Below are experts of layer 7 (counted from 0) of a mixture-of-experts language model. Rows are named router (the router's row for the expert), gate (a neuron's input weights, with its number), up (a neuron's input weights, with its number), down (a neuron's output weights, with its number) and show model dimensions 0-159. Each number is 50 + 15 x the weight over its row's rms, rounded and kept within 0 to 99.
After each expert's rows: "gets" lists some tokens that make up at least twice as much of what it gets as of all text. This comes from a sample of Wikipedia text that the model never trained on. Tokens count by the router's weight.

# expert 81
router:44 51 23 77 34 40 48 41 50 90 74 66 48 49 86 75 49 32 36 53 61 52 36 53 37 43 64 31 38 52 29 62 49 43 55 44 60 65 39 32 46 61 69 59 72 55 61 32 39 51 74 35 43 78 45 49 25 66 52 41 51 59 63 44 37 20 54 41 53 57 30 53 43 66 34 43 34 23 68 62 47 40 64 40 50 45 75 35 42 30 37 61 48 28 69 68 56 36 52 54 62 48 45 48 31 68 39 61 65 30 33 09 46 37 60 39 67 61 39 42 64 47 77 26 46 60 38 53 37 58 45 22 30 50 55 64 73 29 36 47 38 28 57 37 44 69 12 55 45 36 40 27 71 54 59 38 44 70 79 55
gate0:65 40 49 56 28 67 58 82 15 69 57 68 57 47 72 36 37 40 71 50 66 25 45 62 41 90 38 56 49 53 50 19 26 36 48 37 39 40 26 34 37 60 71 36 40 49 62 36 44 31 57 44 39 69 39 46 50 54 31 59 49 57 62 37 78 19 54 10 51 63 46 35 55 51 19 32 38 51 45 38 29 44 50 47 68 65 44 33 62 63 30 31 16 65 58 41 38 40 61 29 44 70 60 54 62 50 55 62 49 16 43 43 42 53 44 39 58 51 65 74 39 68 27 40 52 76 45 70 40 51 61 53 50 24 62 61 73 53 49 41 60 50 22 51 33 44 43 56 31 48 61 69 57 39 29 54 40 67 47 75
up0:34 64 49 38 61 19 60 19 39 53 32 50 54 45 51 56 67 70 25 42 18 69 56 40 40 50 56 41 33 35 30 75 70 63 71 48 35 65 61 48 68 33 54 42 63 67 74 22 57 50 31 74 49 39 60 49 75 33 51 32 32 72 50 31 51 62 84 84 31 44 57 51 45 62 52 75 54 72 19 46 78 40 69 26 28 29 66 51 23 66 62 59 49 44 19 37 57 47 42 44 57 43 46 46 41 59 44 45 60 53 50 45 68 32 54 50 51 52 62 43 49 46 59 50 43 32 52 28 43 48 77 51 66 69 09 38 30 40 56 42 43 58 52 56 34 55 47 34 66 43 45 69 49 60 55 56 77 41 51 16
down0:40 62 32 58 52 33 57 65 87 30 68 67 54 47 69 44 46 42 43 36 65 46 51 37 68 51 37 32 38 81 42 48 45 59 38 53 68 35 49 68 61 48 42 50 63 54 58 45 55 63 27 29 75 27 62 67 54 45 50 38 62 35 31 72 39 29 40 22 32 58 41 59 45 57 27 61 73 53 69 58 53 34 30 54 41 40 33 48 49 56 99 50 59 68 51 53 78 49 59 62 36 46 50 31 37 46 39 08 38 37 39 42 53 43 50 36 67 51 79 52 65 42 58 64 77 61 11 41 51 39 33 53 52 48 55 37 20 79 27 81 54 57 50 38 87 55 44 53 49 69 38 30 45 56 41 45 70 34 51 54
gate1:47 43 69 60 73 42 71 35 67 58 60 50 61 12 49 38 38 24 21 61 58 61 78 67 01 32 61 34 27 49 40 63 55 33 80 56 48 66 46 51 59 57 35 59 67 48 26 33 47 59 58 51 51 59 36 39 61 75 70 58 11 51 49 48 67 41 34 70 68 78 46 48 59 36 47 39 61 24 33 77 34 33 55 60 50 47 44 32 39 23 52 46 46 25 51 51 58 48 65 39 48 66 61 40 51 71 46 70 27 37 52 55 60 53 73 26 57 63 35 32 61 44 46 48 46 59 62 51 81 63 56 26 39 44 54 68 30 30 45 39 69 28 38 32 45 45 50 50 61 29 31 30 43 44 48 49 78 49 48 63
up1:76 39 58 37 63 47 56 30 49 50 45 23 40 56 48 75 26 41 53 37 14 68 31 58 76 73 53 59 39 44 55 58 72 49 73 18 47 49 51 55 56 44 48 54 17 36 49 40 56 47 62 73 44 49 38 54 19 32 68 45 66 51 41 52 43 53 49 60 60 48 44 31 52 61 54 64 68 33 52 30 54 56 41 42 56 65 61 44 77 59 46 44 55 59 44 48 31 48 50 81 29 62 61 30 46 47 51 46 24 60 33 39 36 43 20 83 81 57 50 61 52 67 58 32 52 45 15 57 67 41 00 42 64 66 39 33 66 41 50 44 50 13 74 73 62 51 48 34 38 70 37 52 45 63 49 44 35 62 40 70
down1:47 57 56 47 59 43 48 58 53 38 69 68 60 48 49 56 22 50 47 65 67 50 51 55 51 46 71 59 52 30 36 46 33 50 53 71 69 42 36 40 47 28 60 66 42 71 65 58 33 52 62 50 61 38 42 43 75 45 59 64 35 68 65 59 29 45 84 52 33 60 47 36 52 25 10 48 55 36 49 68 32 27 70 41 85 33 43 56 37 27 87 46 38 26 43 50 65 33 48 46 58 55 71 40 48 56 47 38 39 87 61 43 45 41 36 36 17 52 19 44 64 41 45 76 80 20 59 49 40 71 47 14 52 60 68 36 41 31 43 36 56 46 62 53 63 40 67 49 39 52 44 66 21 30 70 25 59 37 69 56
gets: "er", "al", "or", "per", "k", "ter"

# expert 249
router:61 39 73 18 83 44 50 30 43 53 52 69 61 64 53 53 60 33 51 47 55 73 47 30 50 57 60 79 37 43 30 52 77 41 65 37 67 69 65 58 49 45 29 39 53 73 55 76 82 78 40 52 34 27 54 31 37 60 13 41 37 61 50 47 51 35 39 56 64 47 62 38 45 58 36 50 36 55 34 48 35 32 23 41 60 54 61 58 70 68 52 33 64 67 58 52 65 60 34 36 48 36 69 41 55 20 33 41 21 54 31 36 35 57 35 68 45 60 63 23 50 76 34 42 57 46 44 25 56 47 67 49 40 54 33 28 40 59 76 70 71 44 61 45 33 62 68 84 32 31 30 73 56 42 35 42 53 59 42 39
gate0:26 60 57 55 52 59 54 43 77 34 58 59 53 54 61 52 70 54 63 40 44 49 43 49 68 41 53 70 68 38 60 55 51 68 37 44 61 49 79 60 48 24 42 43 52 42 64 50 50 57 53 53 37 57 37 46 70 44 74 58 79 38 48 58 42 64 54 64 67 47 54 66 61 55 40 75 59 26 51 16 51 45 70 49 65 57 42 76 57 85 60 48 38 71 77 27 66 36 61 55 37 16 48 52 44 67 52 59 61 58 42 42 78 62 46 71 46 43 51 56 48 51 45 60 46 56 46 36 61 85 60 14 62 62 74 38 12 29 49 46 56 33 47 30 60 00 39 58 48 22 39 55 66 34 12 51 40 64 43 21
up0:66 37 51 37 60 58 53 55 72 47 55 46 64 41 65 52 62 20 47 57 31 48 45 52 44 37 59 71 85 27 26 69 40 52 51 65 68 53 54 55 42 30 29 20 55 51 54 73 65 58 49 54 52 70 60 67 45 44 68 53 51 26 46 45 41 47 46 68 76 65 56 55 56 63 44 53 59 16 47 48 20 48 50 41 56 68 50 61 49 65 57 42 70 88 74 50 75 46 40 38 50 28 64 66 50 65 42 60 38 71 31 42 60 81 61 57 64 67 47 52 40 59 37 64 49 67 52 21 80 79 75 56 63 54 49 36 27 29 59 62 77 18 62 67 66 09 42 57 52 50 37 66 50 30 30 40 35 52 54 30
down0:78 45 83 50 38 46 70 60 32 45 48 43 69 39 30 51 42 42 57 69 27 65 58 47 35 44 45 25 73 56 80 45 20 57 48 40 46 23 66 42 57 72 58 60 65 78 28 45 33 35 48 38 73 63 53 58 54 43 60 46 50 47 45 37 69 49 57 39 39 43 69 51 54 63 51 28 41 46 28 34 43 60 26 36 28 86 64 66 63 34 15 39 58 71 51 36 51 49 63 44 62 65 61 38 70 37 62 41 55 49 62 81 52 44 42 12 60 61 42 35 33 31 69 68 68 35 53 53 31 50 70 48 35 41 71 56 50 42 55 58 45 82 36 39 29 56 58 07 54 46 42 41 43 59 45 41 58 81 63 38
gate1:09 31 39 38 57 46 57 41 48 74 42 49 82 25 66 57 53 42 48 39 17 48 83 76 38 65 39 16 47 39 48 42 58 34 43 62 15 59 28 54 37 40 37 49 45 61 71 65 51 54 34 43 33 59 65 73 23 47 32 53 43 38 60 47 34 47 50 47 82 67 47 46 52 58 50 26 37 44 44 66 59 33 42 63 55 72 63 65 57 45 47 33 65 68 48 42 55 44 51 30 32 30 51 42 68 37 30 38 38 96 60 11 81 79 37 41 40 55 53 59 66 46 40 46 49 51 79 34 62 45 53 53 54 39 50 43 61 58 61 34 68 31 35 35 45 41 71 50 42 63 60 70 47 42 61 49 62 65 70 37
up1:55 65 82 50 48 70 54 38 70 53 50 43 24 57 58 41 51 71 25 64 72 51 28 73 88 32 42 53 49 59 76 53 70 57 43 45 97 58 78 57 62 24 37 64 36 59 59 50 62 41 60 61 69 50 53 44 46 59 53 41 38 76 61 49 51 51 55 65 21 47 58 49 49 47 15 40 72 40 54 46 56 60 51 55 63 32 36 32 49 35 41 48 50 54 47 21 30 59 35 52 49 62 83 61 28 36 77 11 75 16 54 60 52 44 58 74 70 50 39 43 54 31 39 51 52 56 45 40 62 35 27 52 34 68 36 61 37 46 40 64 32 79 70 36 55 33 49 35 63 50 46 46 44 41 73 42 28 52 49 40
down1:45 47 47 57 67 15 40 52 55 43 52 43 61 37 40 48 33 62 43 78 36 37 67 52 50 59 55 61 40 61 64 51 70 63 25 47 32 68 47 56 67 59 16 54 33 51 24 56 50 38 15 72 46 52 38 40 39 53 49 58 43 60 71 34 45 59 63 77 77 44 59 27 62 47 69 55 58 24 77 46 45 48 77 51 54 37 54 83 50 62 53 31 48 79 54 28 22 63 52 69 32 42 58 54 34 38 38 60 43 37 62 80 53 36 84 59 48 39 81 48 47 40 94 61 58 55 51 56 35 52 59 53 53 47 41 71 34 28 58 37 52 41 41 39 50 51 17 49 64 35 42 59 43 84 36 52 88 42 39 44
gets: " F", " G", "E", "S", " E", "F"

# expert 103
router:67 42 56 39 23 68 59 84 73 42 39 46 60 66 61 34 56 32 84 74 59 53 35 59 60 64 26 49 64 28 52 46 77 65 57 50 62 59 49 46 37 28 42 36 39 54 48 58 38 73 49 42 59 46 44 50 45 42 66 14 27 55 51 56 39 40 31 57 50 54 64 62 30 41 34 29 56 48 54 52 20 47 23 63 05 42 60 82 60 38 43 52 76 77 48 75 72 39 40 14 35 49 42 38 36 39 76 62 45 61 52 61 59 71 75 48 69 67 35 49 30 60 56 54 52 60 34 49 46 29 74 49 37 31 51 44 53 54 59 61 46 71 64 33 48 35 51 52 35 35 42 61 69 23 36 32 68 63 61 50
gate0:45 58 58 46 83 49 40 46 45 80 48 51 74 36 59 28 44 50 75 46 85 68 59 71 56 47 53 56 27 35 60 54 44 49 36 27 32 55 42 30 50 64 53 31 56 73 41 84 46 71 37 48 48 20 49 79 12 47 43 45 42 36 27 48 58 33 52 25 78 63 48 45 57 62 61 37 55 38 53 55 49 43 63 52 25 63 61 50 69 63 42 67 45 20 43 58 60 57 35 55 61 60 54 29 51 48 38 50 41 78 50 36 40 54 25 39 57 44 53 76 64 61 46 35 42 43 54 72 45 23 96 57 43 40 64 30 45 23 41 68 63 61 36 41 28 75 65 42 39 81 79 39 52 50 57 34 56 59 53 41
up0:49 42 38 64 59 51 61 43 51 73 50 53 74 43 59 40 42 44 64 37 82 42 63 43 18 55 52 61 32 64 66 61 38 53 23 67 36 40 27 30 48 52 58 30 33 67 55 54 50 84 56 70 47 12 59 83 47 32 43 39 61 47 27 38 65 32 60 19 88 73 47 67 64 55 31 60 67 41 30 49 51 39 58 54 42 54 41 46 58 70 46 63 40 37 50 56 68 33 40 39 60 67 49 38 49 68 57 55 50 75 32 37 50 46 27 39 53 62 56 55 47 47 28 27 60 52 61 66 45 46 99 50 55 45 40 44 41 30 45 64 41 54 34 39 62 63 86 45 43 73 51 59 70 54 18 39 65 61 71 55
down0:48 76 73 40 62 39 43 42 39 38 46 49 38 67 47 52 53 55 85 44 42 48 82 55 60 67 43 44 37 57 31 54 43 56 52 49 88 83 42 63 46 57 59 33 20 73 36 45 49 77 35 54 46 20 53 41 59 58 71 38 64 43 52 50 71 42 67 50 70 27 48 47 34 47 11 72 30 65 82 48 32 28 20 37 63 55 40 99 55 63 34 29 49 39 48 55 56 38 70 27 23 56 51 43 51 64 72 46 30 47 37 70 53 52 54 64 44 58 31 64 56 45 32 50 52 25 55 50 45 55 39 37 27 39 79 55 43 85 59 30 69 51 52 54 58 47 59 43 48 44 43 42 42 54 43 28 47 39 64 59
gate1:45 77 55 51 60 27 67 45 17 34 64 17 49 38 48 54 47 42 68 58 20 49 63 57 35 35 35 56 15 62 41 65 62 57 62 57 36 16 49 54 44 47 40 66 45 26 67 43 51 49 45 51 81 27 74 37 63 71 65 52 67 45 64 52 69 74 48 64 44 67 60 43 52 54 65 33 26 43 52 35 72 43 45 61 73 72 73 33 40 53 67 43 59 59 47 45 35 56 75 55 39 34 24 60 51 45 53 50 41 48 42 28 27 26 35 53 37 42 69 64 52 20 52 47 40 42 44 39 33 66 75 76 23 48 51 59 33 50 62 37 34 38 34 21 86 56 59 41 45 53 56 55 53 63 38 70 49 39 19 31
up1:43 64 62 73 52 27 60 61 29 48 76 35 62 48 27 39 63 35 76 60 48 44 54 64 34 63 43 60 26 61 45 51 79 56 43 76 38 14 49 49 48 51 28 71 57 49 77 58 34 62 63 59 74 31 73 61 46 43 59 46 48 55 61 52 76 68 42 74 62 65 57 60 38 39 59 36 27 44 48 27 86 42 45 41 72 77 70 38 52 51 39 49 71 65 76 39 48 58 85 49 50 45 39 66 49 50 77 58 28 46 34 33 25 38 46 42 40 64 66 70 63 36 44 49 42 43 34 40 35 78 79 79 38 65 46 64 51 24 58 53 38 40 37 26 60 49 52 58 28 38 51 51 45 70 32 56 40 58 32 34
down1:70 55 58 41 42 35 35 46 38 31 05 59 38 70 40 40 37 47 27 23 61 83 38 28 46 37 89 32 31 51 42 54 58 55 60 65 42 48 30 38 71 55 56 49 35 30 18 45 50 52 59 72 41 18 59 53 53 61 48 41 62 68 61 67 53 42 57 28 52 48 45 54 46 54 64 74 43 64 51 38 34 56 53 34 47 41 31 65 34 36 52 48 30 39 51 67 59 63 40 33 70 56 68 18 62 41 18 30 61 47 44 57 73 54 40 66 66 63 20 42 59 78 38 52 49 39 47 37 65 39 25 48 99 18 33 43 56 59 50 54 57 56 42 48 26 45 56 48 51 47 48 31 43 64 61 49 33 55 60 59
gets: " C", "C", " S", "S", " P", "D"

# expert 226
router:27 58 41 43 45 22 66 35 57 73 34 49 46 47 56 47 59 47 59 26 67 51 51 38 49 60 26 71 55 35 36 53 66 38 39 58 53 70 62 42 35 40 63 59 26 33 38 39 29 52 62 57 64 47 39 62 31 52 67 47 43 70 47 51 46 43 45 36 69 62 29 48 52 26 44 72 37 35 66 46 70 73 45 29 71 84 37 78 64 67 38 38 32 55 37 49 68 41 28 82 52 30 45 14 43 73 53 60 59 60 58 72 84 49 58 37 49 68 41 72 66 54 37 36 40 47 30 62 59 89 56 33 60 70 48 54 28 33 43 64 54 25 63 33 41 27 69 61 35 49 29 39 40 62 76 41 21 58 64 50
gate0:31 40 91 66 40 65 62 21 50 47 70 50 47 63 56 28 51 57 45 49 68 49 77 58 74 60 37 72 51 43 43 50 57 49 56 75 28 63 70 50 67 44 29 53 53 43 61 54 41 69 56 61 53 55 31 37 28 25 18 33 30 63 83 60 62 46 18 29 67 45 35 42 59 55 41 47 15 46 62 48 47 41 42 43 45 61 28 59 54 43 49 54 73 48 26 54 27 30 56 31 68 69 21 43 71 50 28 33 70 47 59 65 35 53 68 30 32 44 35 52 54 60 35 26 30 65 42 85 58 51 62 40 56 49 47 25 25 45 57 77 33 57 43 46 66 63 44 43 35 44 45 38 38 40 56 47 39 41 23 64
up0:27 23 71 63 35 55 36 29 47 45 62 47 54 64 58 41 53 49 66 35 70 48 65 43 90 63 55 69 20 35 41 52 69 51 64 60 30 51 55 53 57 42 49 44 40 65 43 40 38 42 70 69 57 38 38 44 32 28 05 15 30 65 62 36 54 60 27 52 68 70 38 47 56 77 30 61 23 24 51 56 70 53 52 38 38 69 34 65 48 53 42 42 76 36 15 54 47 37 56 42 59 72 30 37 48 46 13 40 73 41 68 49 44 54 65 39 24 35 28 56 52 68 43 35 32 56 43 51 32 42 66 35 65 52 33 44 50 57 63 65 48 40 53 40 50 67 62 52 29 39 64 15 42 37 52 41 31 54 38 57
down0:42 41 48 62 72 34 41 43 60 52 45 50 46 56 57 55 55 54 65 36 51 41 68 52 38 45 66 54 64 39 64 43 47 40 22 58 73 41 82 47 63 42 44 47 57 69 51 49 31 47 78 50 62 54 43 49 34 52 42 09 32 81 38 23 31 16 44 62 53 62 43 14 53 58 57 52 20 57 31 54 54 23 69 50 70 62 43 63 70 60 17 37 61 34 28 75 71 44 45 56 37 40 50 55 37 45 39 50 22 31 72 34 68 24 72 30 56 48 64 61 47 39 80 49 42 63 50 77 63 67 58 52 53 26 49 25 37 56 47 49 40 40 29 58 56 24 39 55 41 27 48 42 45 27 43 79 81 40 52 62
gate1:19 55 66 48 11 54 62 63 46 44 82 69 50 54 46 49 51 39 49 69 52 52 35 38 60 41 43 24 28 47 99 28 71 46 56 53 50 49 69 43 51 42 25 45 75 40 38 63 70 65 58 48 45 43 72 49 66 64 34 49 41 35 67 49 25 52 50 59 46 24 50 48 48 28 26 43 35 62 56 72 47 32 59 47 70 54 73 20 49 65 58 67 63 33 32 19 61 83 65 57 39 74 52 49 31 44 36 41 61 48 73 29 48 51 55 47 26 45 56 52 40 49 67 42 48 66 56 59 69 39 53 54 34 45 28 55 42 56 49 58 51 54 78 72 86 65 18 28 63 45 48 70 55 46 33 47 58 40 30 41
up1:54 53 63 47 24 54 92 63 52 56 68 67 48 36 47 63 62 35 55 61 62 29 48 23 56 53 45 54 21 52 69 33 60 42 53 65 50 71 60 57 40 61 63 41 79 38 61 56 57 47 80 26 53 65 62 49 45 48 30 47 15 73 72 42 56 40 52 58 54 37 43 51 44 40 27 50 13 39 68 55 49 34 52 25 70 86 53 57 44 54 28 69 57 32 15 36 24 65 40 70 33 71 57 26 22 66 36 55 62 56 53 52 82 39 59 37 53 79 48 48 64 58 62 38 53 58 33 66 49 54 57 36 54 47 24 65 58 21 52 63 66 52 69 42 55 49 20 39 51 60 58 37 46 68 41 39 62 32 41 69
down1:40 33 51 41 50 68 46 55 40 58 42 46 38 51 45 50 63 74 60 69 33 34 50 52 66 42 51 52 40 38 40 47 46 33 39 41 57 46 43 74 57 67 33 41 45 53 64 66 59 53 23 46 45 33 54 61 52 50 28 79 69 36 69 26 88 68 58 61 33 65 55 61 50 30 61 72 50 60 58 44 49 22 50 55 51 47 49 83 62 33 79 72 80 49 64 37 49 57 64 17 61 62 52 72 40 43 30 24 62 52 60 59 29 63 73 73 52 70 56 49 56 44 72 50 41 43 29 48 51 45 34 85 55 76 29 22 51 66 65 38 62 77 37 74 63 80 62 48 63 57 44 62 30 49 53 30 60 56 11 29
gets: "ation", "ment", "tion", "ion", "ity", "ball"

# expert 71
router:42 53 61 24 71 59 51 53 47 50 70 57 57 51 55 49 61 31 69 58 57 72 62 40 57 81 44 60 42 41 43 55 92 52 57 57 57 67 60 68 31 51 36 40 72 55 50 79 68 72 37 54 53 17 40 53 35 56 44 36 56 39 76 39 38 30 38 77 52 65 50 37 34 26 28 45 55 70 46 62 49 37 40 14 58 32 50 68 65 72 38 45 66 49 46 25 64 37 44 55 52 50 62 36 36 40 41 69 37 34 26 55 46 50 54 62 74 58 60 46 27 61 31 55 65 57 47 50 52 46 31 59 52 44 44 22 39 44 63 42 79 66 69 63 37 38 75 51 18 16 61 83 68 30 22 77 59 53 50 39
gate0:43 39 56 53 30 47 61 73 65 71 48 27 50 67 24 72 25 28 58 59 45 39 20 59 43 52 55 58 45 37 19 18 39 51 44 68 54 49 44 44 22 68 62 47 49 51 61 37 58 53 48 48 34 67 82 55 72 64 61 64 48 37 74 84 38 43 48 55 38 42 48 36 60 60 52 39 35 51 54 18 29 21 39 38 73 32 43 45 65 64 51 61 62 56 50 40 53 34 55 39 26 45 62 76 55 22 42 28 58 59 46 35 43 34 34 50 38 54 33 36 28 37 41 64 44 25 53 55 63 38 38 38 73 20 54 71 32 71 72 43 42 46 23 42 36 35 46 72 46 63 00 49 57 59 55 40 49 51 34 46
up0:28 48 34 31 54 58 29 69 68 41 58 39 72 57 46 33 60 30 58 38 59 43 23 45 38 64 47 49 67 45 45 51 73 56 39 55 71 64 60 62 43 66 32 35 41 42 52 52 25 51 73 39 63 32 18 72 78 59 53 50 71 81 48 66 39 26 35 54 51 54 38 54 55 68 40 79 77 49 41 52 36 51 49 49 68 19 51 51 53 35 61 52 59 34 82 64 71 63 56 45 54 38 81 33 59 59 37 56 33 36 29 35 47 51 58 49 59 64 25 41 41 82 32 50 66 34 47 49 30 46 51 36 75 50 52 13 44 50 54 42 56 58 47 19 12 49 42 69 28 54 37 51 61 49 25 83 48 40 35 60
down0:43 13 44 32 38 67 42 68 36 39 27 57 53 29 35 17 54 78 44 77 21 67 46 50 82 36 30 56 57 53 56 67 47 40 52 70 55 54 44 60 50 61 68 51 54 57 46 67 33 47 25 82 61 47 54 40 41 36 32 68 59 35 68 48 54 52 48 52 44 50 75 45 56 50 21 61 30 45 24 48 36 70 53 59 47 55 39 43 75 34 46 53 35 58 63 76 31 37 60 55 29 77 48 66 51 37 41 19 75 58 78 41 50 32 55 37 32 46 44 62 48 37 69 29 47 40 51 73 38 33 39 53 54 46 46 71 47 77 57 48 70 69 30 35 67 64 63 29 69 68 69 58 42 59 49 62 48 84 50 26
gate1:44 48 48 53 77 28 53 38 35 70 43 82 39 69 55 41 64 56 43 67 44 60 86 69 43 39 44 68 30 62 44 43 51 38 49 51 40 37 78 86 37 45 73 68 43 42 49 48 91 71 61 13 53 19 51 56 23 47 26 66 55 41 39 43 58 34 47 80 58 64 59 47 54 38 51 73 27 55 42 53 29 40 46 60 30 45 62 64 70 60 46 47 39 31 46 43 47 70 56 50 31 75 29 57 57 53 39 33 54 10 29 30 35 50 39 51 30 72 35 58 69 53 40 55 68 40 46 54 68 89 58 56 58 34 59 47 51 52 39 41 24 69 62 48 56 43 54 47 46 58 61 45 48 15 54 71 45 39 61 48
up1:44 41 43 62 52 62 64 47 41 81 43 83 30 32 49 44 44 63 51 52 33 56 47 52 33 41 14 56 30 39 42 73 65 56 86 52 39 73 28 65 79 35 57 37 75 32 56 73 82 48 73 34 59 31 42 59 34 19 57 72 50 24 47 61 44 46 51 55 71 49 47 55 63 41 23 54 55 31 40 69 40 76 50 68 52 61 31 52 52 40 51 61 50 33 53 38 37 47 61 61 80 67 66 28 38 49 42 67 49 45 61 61 59 24 59 48 34 71 70 43 66 61 49 51 48 43 51 33 32 80 43 63 68 36 58 38 54 26 44 40 52 42 65 69 57 57 33 54 66 67 79 65 64 38 66 80 74 45 67 47
down1:66 36 39 64 61 33 50 86 52 05 49 47 58 45 64 32 55 28 64 49 36 47 59 75 68 44 56 86 58 41 83 50 17 70 64 41 38 31 71 54 39 51 42 50 55 61 76 70 66 53 56 71 31 68 32 36 45 40 34 30 51 42 54 61 50 74 65 92 57 57 41 37 48 23 51 52 58 50 57 50 37 43 57 75 36 58 55 39 66 32 54 36 63 49 44 34 72 41 47 26 28 38 54 40 41 62 30 38 27 34 59 55 74 51 84 31 64 42 42 51 45 54 63 60 38 37 62 41 46 64 27 54 74 52 56 43 65 35 44 77 53 56 43 44 46 45 82 55 45 35 53 63 63 23 39 54 45 37 50 26
gets: "R", "S", "C", "N", "T", "L"

# expert 231
router:29 64 53 48 38 46 58 43 71 59 44 47 57 33 69 75 85 54 46 50 70 29 46 55 61 58 55 46 30 53 57 62 53 30 30 51 79 39 48 49 25 45 60 53 26 75 40 30 43 58 34 44 30 70 33 57 49 71 92 32 71 78 22 70 33 24 37 30 68 42 49 41 44 36 54 62 47 46 61 53 36 44 24 54 58 47 71 82 43 46 46 27 31 79 30 68 71 40 25 26 64 41 50 25 47 67 74 59 44 55 39 39 80 55 45 51 78 76 53 56 47 40 46 58 38 70 43 63 72 63 52 54 44 64 56 54 78 36 45 45 37 33 79 39 43 41 50 42 40 53 36 51 66 42 55 38 48 56 38 61
gate0:41 38 59 63 50 07 67 45 56 50 49 63 65 48 64 51 71 55 59 40 36 54 44 65 38 75 46 53 40 58 49 39 62 42 20 45 45 27 51 62 68 63 45 68 22 47 59 65 60 32 45 57 36 57 37 68 25 63 46 53 59 65 62 72 36 44 27 32 66 51 61 46 57 42 32 40 41 56 50 61 78 60 43 49 58 55 63 68 68 51 39 37 43 44 49 53 65 46 37 23 39 34 59 41 48 47 39 56 45 14 39 40 72 37 37 47 28 60 38 35 90 58 20 26 72 39 31 21 37 50 80 58 68 65 39 41 83 43 66 64 60 72 75 57 59 19 67 36 52 21 51 71 59 33 59 42 55 80 62 48
up0:41 64 54 77 54 76 30 45 43 42 34 48 45 45 45 67 29 28 58 70 71 50 37 54 52 23 59 23 61 34 47 56 41 68 48 39 45 33 39 44 31 64 65 27 61 80 45 47 28 60 79 20 75 58 59 66 31 47 77 65 57 55 48 61 39 44 57 64 41 44 54 65 60 35 64 64 35 64 48 53 57 30 49 89 34 49 48 36 20 35 34 54 45 53 85 58 40 47 42 54 58 55 44 55 68 69 79 63 39 68 47 64 42 77 62 35 39 53 42 45 30 39 57 75 38 72 44 64 54 46 32 38 28 26 57 67 35 65 29 29 34 15 42 50 51 72 39 66 75 69 60 26 47 59 46 42 51 31 50 54
down0:47 52 32 39 63 25 66 43 59 52 40 45 55 49 75 33 48 77 55 47 31 38 33 45 51 64 50 63 66 56 43 58 73 47 48 29 75 66 34 51 58 47 40 51 31 46 60 28 41 74 58 43 70 22 47 49 70 63 67 34 27 61 61 50 75 33 51 68 67 29 55 34 69 53 29 57 26 53 75 48 49 38 65 55 59 48 40 53 08 52 99 55 42 49 29 75 56 83 53 41 47 51 70 29 92 56 74 48 48 71 55 60 40 24 67 63 48 51 49 64 71 72 44 61 28 56 63 39 45 67 58 32 51 62 51 63 36 29 45 58 64 47 67 34 60 62 61 56 58 55 31 41 61 50 33 47 60 49 41 40
gate1:32 53 37 49 56 34 39 38 63 58 60 62 62 35 56 35 53 72 43 45 56 35 16 45 35 24 28 69 65 63 70 42 35 34 51 73 65 52 30 49 61 74 47 44 37 69 60 62 46 61 49 34 53 57 51 77 55 61 61 31 40 53 43 69 15 39 69 27 46 28 33 48 57 10 57 75 67 34 59 38 13 33 48 79 51 56 66 45 58 52 54 34 52 59 99 51 28 46 64 47 57 54 46 44 40 61 48 31 43 63 56 55 75 54 58 33 45 38 30 20 66 24 46 67 47 62 57 41 50 44 42 27 53 57 55 36 52 40 63 50 51 52 42 26 48 51 47 80 36 54 51 36 52 72 64 77 47 69 60 45
up1:56 51 54 55 30 58 47 52 21 44 42 50 50 59 69 48 52 47 55 55 72 56 78 59 61 42 43 52 38 71 42 65 65 41 56 01 52 61 55 42 40 33 54 65 61 32 45 51 68 48 64 73 36 46 54 37 69 43 31 40 75 56 60 16 61 61 34 50 41 47 43 45 23 55 47 21 40 86 14 60 76 63 56 58 53 28 52 53 45 43 45 47 52 29 16 74 75 35 33 47 47 32 50 47 45 51 68 70 33 51 40 43 40 30 45 76 41 82 55 34 61 58 71 46 60 39 27 78 52 50 89 54 63 29 50 71 38 48 45 56 49 63 59 58 61 47 68 45 35 52 37 43 37 13 18 40 62 50 58 43
down1:55 28 46 69 40 47 20 42 46 60 46 58 59 75 47 56 75 30 35 59 72 30 60 51 62 35 65 27 56 36 56 64 27 57 53 41 32 53 60 26 82 39 42 43 21 70 42 32 72 23 37 62 59 19 41 54 72 34 56 44 27 49 42 42 47 85 59 30 43 39 49 65 50 61 55 28 65 56 38 31 67 40 43 57 30 26 34 31 55 48 81 59 52 40 22 76 40 38 54 30 61 44 62 53 56 26 46 63 36 38 29 14 48 57 27 62 59 41 42 31 28 55 36 44 56 57 73 65 65 48 50 53 42 40 70 46 67 73 72 47 30 74 42 53 53 43 61 39 75 57 46 43 46 35 44 37 19 43 46 43
gets: "ment", " team", " government", " University", " state", "A"